Below are experts of layer 4 (counted from 0) of a mixture-of-experts language model. Rows are named router (the router's row for the expert) and show model dimensions 0-223. Each number is 500 + 50 x the weight over its row's rms, rounded and kept within 0 to 999. Numbers have three digits each.
Before each expert's rows: "gets" lists some tokens that make up at least twice as much of what it gets as of all text; "raises" lists some tokens whose logits its average output raises strongly, later layers aside. This comes from a sample of Wikipedia text that the model never trained on. Tokens count by the router's weight.

# expert 44
gets: " a", "0", "1", "5", "6", "9"
raises: " single", " |\n", " variety"
router:519488523489553455506569471540487514503387405470536520500521474521497468485463565517517385510488409399463519463486578464477499494520430488555516437490605595551486487501516475552487507526517498482536508392540500501595512550576510482556440451505481538485593526524426490488464527515502482503574473438509516533478523489485551510513391464446396382553566513486584434522449591488523390460515451511564534443547345533550443559446469479482527539503511544594567483465555561488457496558468479506540462425428361499539454541449491504531474414527586449583537527511553500523495518406572495529483508556504468494620494629508496595456471436529576538533538532493516483423527470597563579511516

# expert 19
gets: " ", "–", "/", "−"
raises: "201", "10", "15", "11", "12", "1"
router:488517501545516496479465586455523424414481417552455592543454423492585540577508460473438405530583533548486518603586518545505555600560496542491452450456413481455517481462529605544514460476501453464566550537436432507464538560495522547500515533594400493441538542487440470530493616546604490573462554552533423414485492542484515493569539504511408555547574492519500435550552527460500540481478558561521488438460562431576481595487481430530483447496486563514527466555451614468455394597509417538540499489483522453500569483531450431458474460567520518501521407433543511467523551603499454504488470535489488512560468538604536548534484495595440497384539556446487528491503509507544468448509

# expert 33
gets: " of", " for", " by", " with", " in", " on"
raises: " their", " the", " each", " his", " them", " both"
router:535472495568496556385477476525415498538571459477598520504503523423613467482537617469510506531462513463491548538528483488532451481488581503504596468472443496484399521498491541506560482519486522402510577621491417608474559554457448499504470473427446439495496463468427435580454487529668561535468564454529604513432429488537522518543491518520392574545602493565558410493552472436521506503518476499472573468499519514538490480466499388409474500432516515475508514468473491482581498518576547496503480507448533542382466457509449527486477593467521527523576430500510449443541478496553468546540501504405488477469380505525452461488524476468585510457434546514447586520624481512562535492571

# expert 0
gets: " the", " The", "s", "The", "ing", "ation"
raises: " latter", " present", " following", " title"
router:516453560492522496583535512433471545495548476497601443500430478506541557412532454465574528492498483501556548434555536460521488366446568483515473461500546603518509447392535438463517439505462553450429438528469513520547457570509515456446533589582495472443511549486456554507546505530443516439524420433506513576416558513468515523587542494512525573536500529514558468557496504397388435463536448491517422438512395522475518479494522465478508582380564581451472596540430414484484566607432417519553462538516509544457493586507509475475503622493503525611503513520505575491499523516465514537491561554605543538547451435470578468546529429514545535496457549473466526451460457519594409473442

# expert 10
gets: "a", "o", "ia", "i", "is", "e"
raises: " term", " called", "'s"
router:498521459517527555476492498460452493561417561556479461537543485550463534526498512574487570488487435456493514488513491587492533392561431436512607581601576421487563510403554528538509498467516542557498367383487549519569541412458446461569605458552372590561379469474528443551558447561600451423529515409581408468554527522508554473502490525518481549478418483519514523499489569387432550504484475514535453571455582513511562554492508451471506473545494460501485536534469392486474518506394467459486411512540482511565468494535463543569477459538461492525543550473499421484520468514466483542509492473470437479514483564500490607484526452499565448552530474588571538406481587495488521517493

# expert 5
gets: "%", " —", " –", " Total", ")", " ."
raises: " |", "\"", " |\n", " =\n\n", " |\n\n", "."
router:441397549426545537422539453452506467520466509513468454409615597456487477452536412450495526546533535486459516445551535488451461489432524502433491570454532605575503576492541464525479539494514469426513582516506486487539486478497449475534558479447477458525491519486539424498594439488467470502503493462452581568572621442402441504443483478489503429497468621437543518520497442490554533547456510455522459495521406411430485567454498571585514457504555570526495489547532407574602537512488513561568583566437421509398565470499590470442474497543485571476638482522523528524423467499445418526482591558461505500480545451422505477546471542446553452529572474469531545534567520495424539564526

# expert 45
gets: " ", " Apps", " $", " Pld", " tick", " FW"
raises: " |", " |\n", "202", "as", "201", "ich"
router:454521539437520528490517430466534533555424534376588580452583488515497474499428445562460564494506551539499469445442560549476468476503450474555428601512621501558564574546559610478441537473486499473427623574543601553458400477390483449451599540484569429463461490516584534538505524532468480447505519531425536462444535470509448484501448541446479561541518561521592479478521474567559571573554500530544479501555481433534506491465597564527479488555492530582499450559458485543464488504360477484556495483464466478473492454556465427507482567478482420478549464452476525506473542447404468546417488509414520537426538405518577565483487503539604407502534517548537532553490495476507461528488

# expert 14
gets: " and", ",", ".", " or", " &", " member"
raises: " has", " of", " later", " sometimes", " often", " had"
router:488445495502495420594509493571417411504541529553485475546450483456450518496487453550518488432502489566503518517491536519437522522490531479532494543494471450521469522533503514564561590562506579458463460488536441473464518505526452511471442432555475402451612502485469415485506550536549470513390498549562650446568486588537519377412439521480540588514562557492367543490545474478500499552590407416534506502442519461567455538455568578580546499497490498417550557563590462523440457492517498502527558522517451521404492552447601511535498435511513469417609484499508508494574465567626451502512466547432546480521446486551510491426575518555555447513513476502539538523415566520469380501545

# expert 23
gets: " that", " which", " who", " but", " not", " this"
raises: " they", " it", " few", " he", ",", " only"
router:481516502473455533465460452497600536557484439501419408553458485454476512481510548419537562402393553542524533423493507408484507470435477445473477422522450478503534443530427456526503452548421528543470550533469470640564464479605482475438498421503496534509505518441492467584587460472559500466535557455488606496477519456418488434451418415503481541594553483482470473420504562487483577517488529535467522446429569523551516586448481575443531489426566570459503436520440480487568507453474475519520415444426502579497493500449516464482455544465458578526535527578513421509411573468406512395493501524502465453422601480476461542558494400597557523494516540566474460499430566600479495524520

# expert 20
gets: ")", ")\n", "}", "\"", "),", "]"
raises: " |", "\"", " |\n", " and", " in", " /"
router:449427499467440472551529424464541503530534664502512499544527412572466452438531442486464485462538435456474531528598473533441503507555536487463484467489368594512538496543538452488464509462541487436501562444541467427511483506475538505509457453495539431514563512462517580517499485441518582497454479514453415571546608492419404478446465417622421487548473495400511436563447428483526528461480490492494497440434590568504546382456496547498490537463494532551564436493532501551515597524534559537532499511486467488545522438525541590425432522499427587435519543443500547544549445380427458563490516502510586473437526456482595600598539522425471457549563514466528569503481504494558522507521

# expert 1
gets: "0", "1", "2", "3", "4", "6"
raises: "th", "',", "%", "-year", "rd", "'"
router:460550430513497540515396618460447561448488472378538527555536478538401548522588534535474503489564511462517603501467472512431467509493419521539559517450428475432445413569502487533447445484567463510496522421517613493457512498639533522525535497502488591537504465614512559499513467535493511545420456528528445509414524414404483544506468447416564481424509483416461535525480490498496457461580531462527540482562488474390558570441425577573468528495475464509501482405510579523444504541482448618505516584493447528546552565511536538524556516474454514554526557495502609463522489458481499409479460511403521523547451564587533538469517531434545481515482490531526508446633461523517577443489

# expert 26
gets: ",", " the", "),", "\",", ".,", " ,"
raises: " latter", " following", " same", " beginning", " date"
router:509475495518471537487489558556428579480543424436450448458467504539621537458488391545466308614475480570505544554481484375551436581556478464548489563483507488497503551539503421537495507486419558523498554466447454592607518540440553432521481563600488429489432510486487447483465478449514526490472546552500475518543530500534487461495534581529456441500547516464452431494506392539444440414476448495544480545412461442534526520520515496629490452423454486553589501440471488572473497451529582458455465447572461603467430493439479517527429533479509461567396521515529506526396480499550562511538557578452509521462491535504516527529510469492503512477488539437444520461379527529486412522557

# expert 8
gets: " S", "S", "B", " Co", " Pro", "-S"
raises: "one", "is", "ade", "oid", "ast", "ec"
router:502441458468472472599594478557501496483459569472529523389423454508466478531484569543458480550564603567532534472537456480565488525463522440455441475484471529551575436553578465562579498505488487480484488523469565482442527471512461465485529535463522561480540452474496522495548501474410538496409527555427440467492478529574594504461480506554539519569494526549531523574471465440565536461519458492481464501536498450346491494540541468366523508558459469446537477485500467506507422572615412475465472505529559524458542447566512451427570468583562610567451439475508644605527489574608523462474482461608498513440439483529549457564478518524396524475595428502419561544477497518519491449438

# expert 39
gets: " |\n", "\n", " First", " List", " Country", " Genus"
raises: "|", "one", "of", "ome", "ious", "German"
router:501450541477443385526496518470515433509572487511443542543552464474485482520451577537434392546530578416408475487515494498469538442371511443451451463500450376548464495435524485481517494425491498515451468503556416533598373401537528488469427534482525628499487443494575552496544485548481482554459478461491485521489541499579493458468455473436531432508497562446563545470584501467578451460532520481478470420498579489459463474477542532476444479531473570515552505574526477483553537552474480531644561482539416440401481436524544571476444439548573525622436450457542475538514516500485500424437460464583511578582446470516449518519531474522389499475500486539581510462480405555510519566555

# expert 22
gets: " M", " J", " V", " A", " Al", " Y"
raises: "ts", "oid", "ly", "ith", "ish"
router:565511417495478464517552479539452524455530415570443453443487484584477452444540397570577520509492423459517498490522498483510561554518492430454473498445501443474493466577549498401493565515481382616437595511450417494431518518493561502518457449528452587534474593515580543470502458516562478454482486576464465574562444522524419600560580499505526412466475510509533521522446495480563515549499490450453559575564522585424456489555518515496485473498548577512517494544488529539510483402572472483492409484453587493564496445563504476582472463481488512582504404486526429544461475482620455559554536423545493476474382437497414518471505551558535460418462541486539439586416583433483493455568

# expert 29
gets: " D", "d", "or", "D", "G", "L"
raises: " basis", "ial", " scale"
router:465441462514514466524525505463464559531448571501479491613531602594550512453419495565521521522456437564534498422377548522387610568546490457497522502532495469559521484542513513583495568428552496464494545523522537446472411497526498569443562470590416520481461506478514503483522496491520562505511559549588448515438489500483455561457413559511510489420492453527502502428510519572575517536527478510503418559549489519548501492641504588455479589420561459529543601474575499527584567487507488502558589552406544519492549396553502482468477485484432438501516330550522503480484505524474560454463487484535581537532548445569484604579477521543455469503489498481407571452544534529561526551437

# expert 13
gets: ":", " in", " to", " from", " of", " –"
raises: " the", " his", " support", " their", " ", " her"
router:488457516500435488478405496488425463495530440522523526514555500451583436486524530527469540558493482471447429595530537454494518461566452559486514519552430492521458401364519490560533500602564523499462579584557536562488607426511382548488435488546498499494483459439536445443518450500583499544492470484511581509514530499486531504412501456393462432458602479523450463539506438431567552495490475543465405520589534542612460490498441524572484445496550494531445505468532607504440516482563567477482491473438395491539538517482506595497516482711615540489432489479535416502494525511493481518460493472429477462492520514540499507509500405516382441437512545501425530488551460543502466435460

# expert 25
gets: " C", " K", " P", "c", "in", "C"
raises: "inder", "ious", "atch", "iel", "lement", "ie"
router:508557538473529466503565490457541557459577494469472619481522547500555503497447486425477449467420487531495563506449570576526526504479533492429489468439543568564522487436521519569558451479512442538429520467483490471448559492447515492378488440527555560445509508580441514386440536378497598474512442530468404479483472549579384533496482479536478546543474508500454495485590457459528459530485456491543495503524545436438453498580527563498463495490571493399589518536533484579474487492611593622472577492442460403471508559539398436471496511412414446450514510410561475533545457392535435538391470505497556566596558484500509501499467585520524543545537507512473505404479515544430497454484

# expert 34
gets: "\n\n", ".\n\n", "\"", "==\n", " |\n\n", "==\n\n"
raises: " (", "U", " on", " and", " from", " by"
router:599412568473507482442502534495494513535419378489458457591453468494405563535490529551474529500512556529510473452436502511452465511592466390555530529454434584503577571588472498508589570507513587400534499528500490496498467458616551534509466456605449427435535394428493481489495474484393502524490526586552422516569498422514453535473490424447574452397460536436492475480416549493541491590529460479419479549416565469497482466539478466428495489504520594474547558459535518505595529530489510473551536447534505472453488479456489464440521556518524429500561531532511595536536544633445471442581494556546520526508516493459506546527488528453362459454480524476472566517539476459484580548449

# expert 36
gets: "==", "===", " R", " H", " T", " G"
raises: "ly", "ave", "ken", "ive", "if", "ized"
router:494497517511597479560534497487495473433433536543535562434440557408523459448490530390526512542484482479429444516476509497375562530562450495408550510552557510467486593492526440591529551481490478439432593535456439423521465493584478432505489526507475521570516505537569551511525426450531513609573462417402504564428389506425485549570582539556444437515517460602519507516372453623521542495483488510506529493597480458503483447468481542471540491501558474560472554574484505517507537414544451429624602467546543503576437495535478454564608512519554553443462471503549472549515416565511524503475464491520505533411504460537565476435477532528522539498457472502543476434512510414527559526462

# expert 32
gets: " I", " May", " January", " October", " March", " August"
raises: " ", " &", ",", ".\n\n", " –", "."
router:493485508491559589569502500523562484470444505503345517468433502413429444454556442477454519530504431569462510524443485506491476596349439405545452475527486553538515455472515492584472489555417499462517535496542440482420518511466422489509514461546429519504558668552505531437477498575422558481455479451485480410529517545514510508490435519389455499525439553494560524485558560528526551484518471517462534508458444563557495530444549582542514502481499549567502520434488439412503461536473534505527481563503473479536473438422532490488602408511441555574560543584520524489481456481522445429434433525480516503413618443468388513486437507515467500441398528487489364430493520508542452511421

# expert 46
gets: ".", ".\n\n", ".\n", ").", "\".", " her"
raises: " However", " Their", "ier", " They", "ales", "iers"
router:462445547458461466617496456582538501503411547481461482461466383419441584522581452495430482434547525528497628509476484495532537556512474485509527454492489481443521545503591548438443550558440570484511529595532466472461455468504534419571465461535443494493561453449479468545535454544500458494460482508509581479492605479527515511497570499498574522475544514584519495531453427512453525563526423496470509437468552440532481475413445474592530484477557506567547429572468552526500492495467565570510542398389550468449566586530488536451549504461448500435603609543530503487571616484502491530480496577461472474523478482522518445512614390527491587529535591574407533515446465474462397536436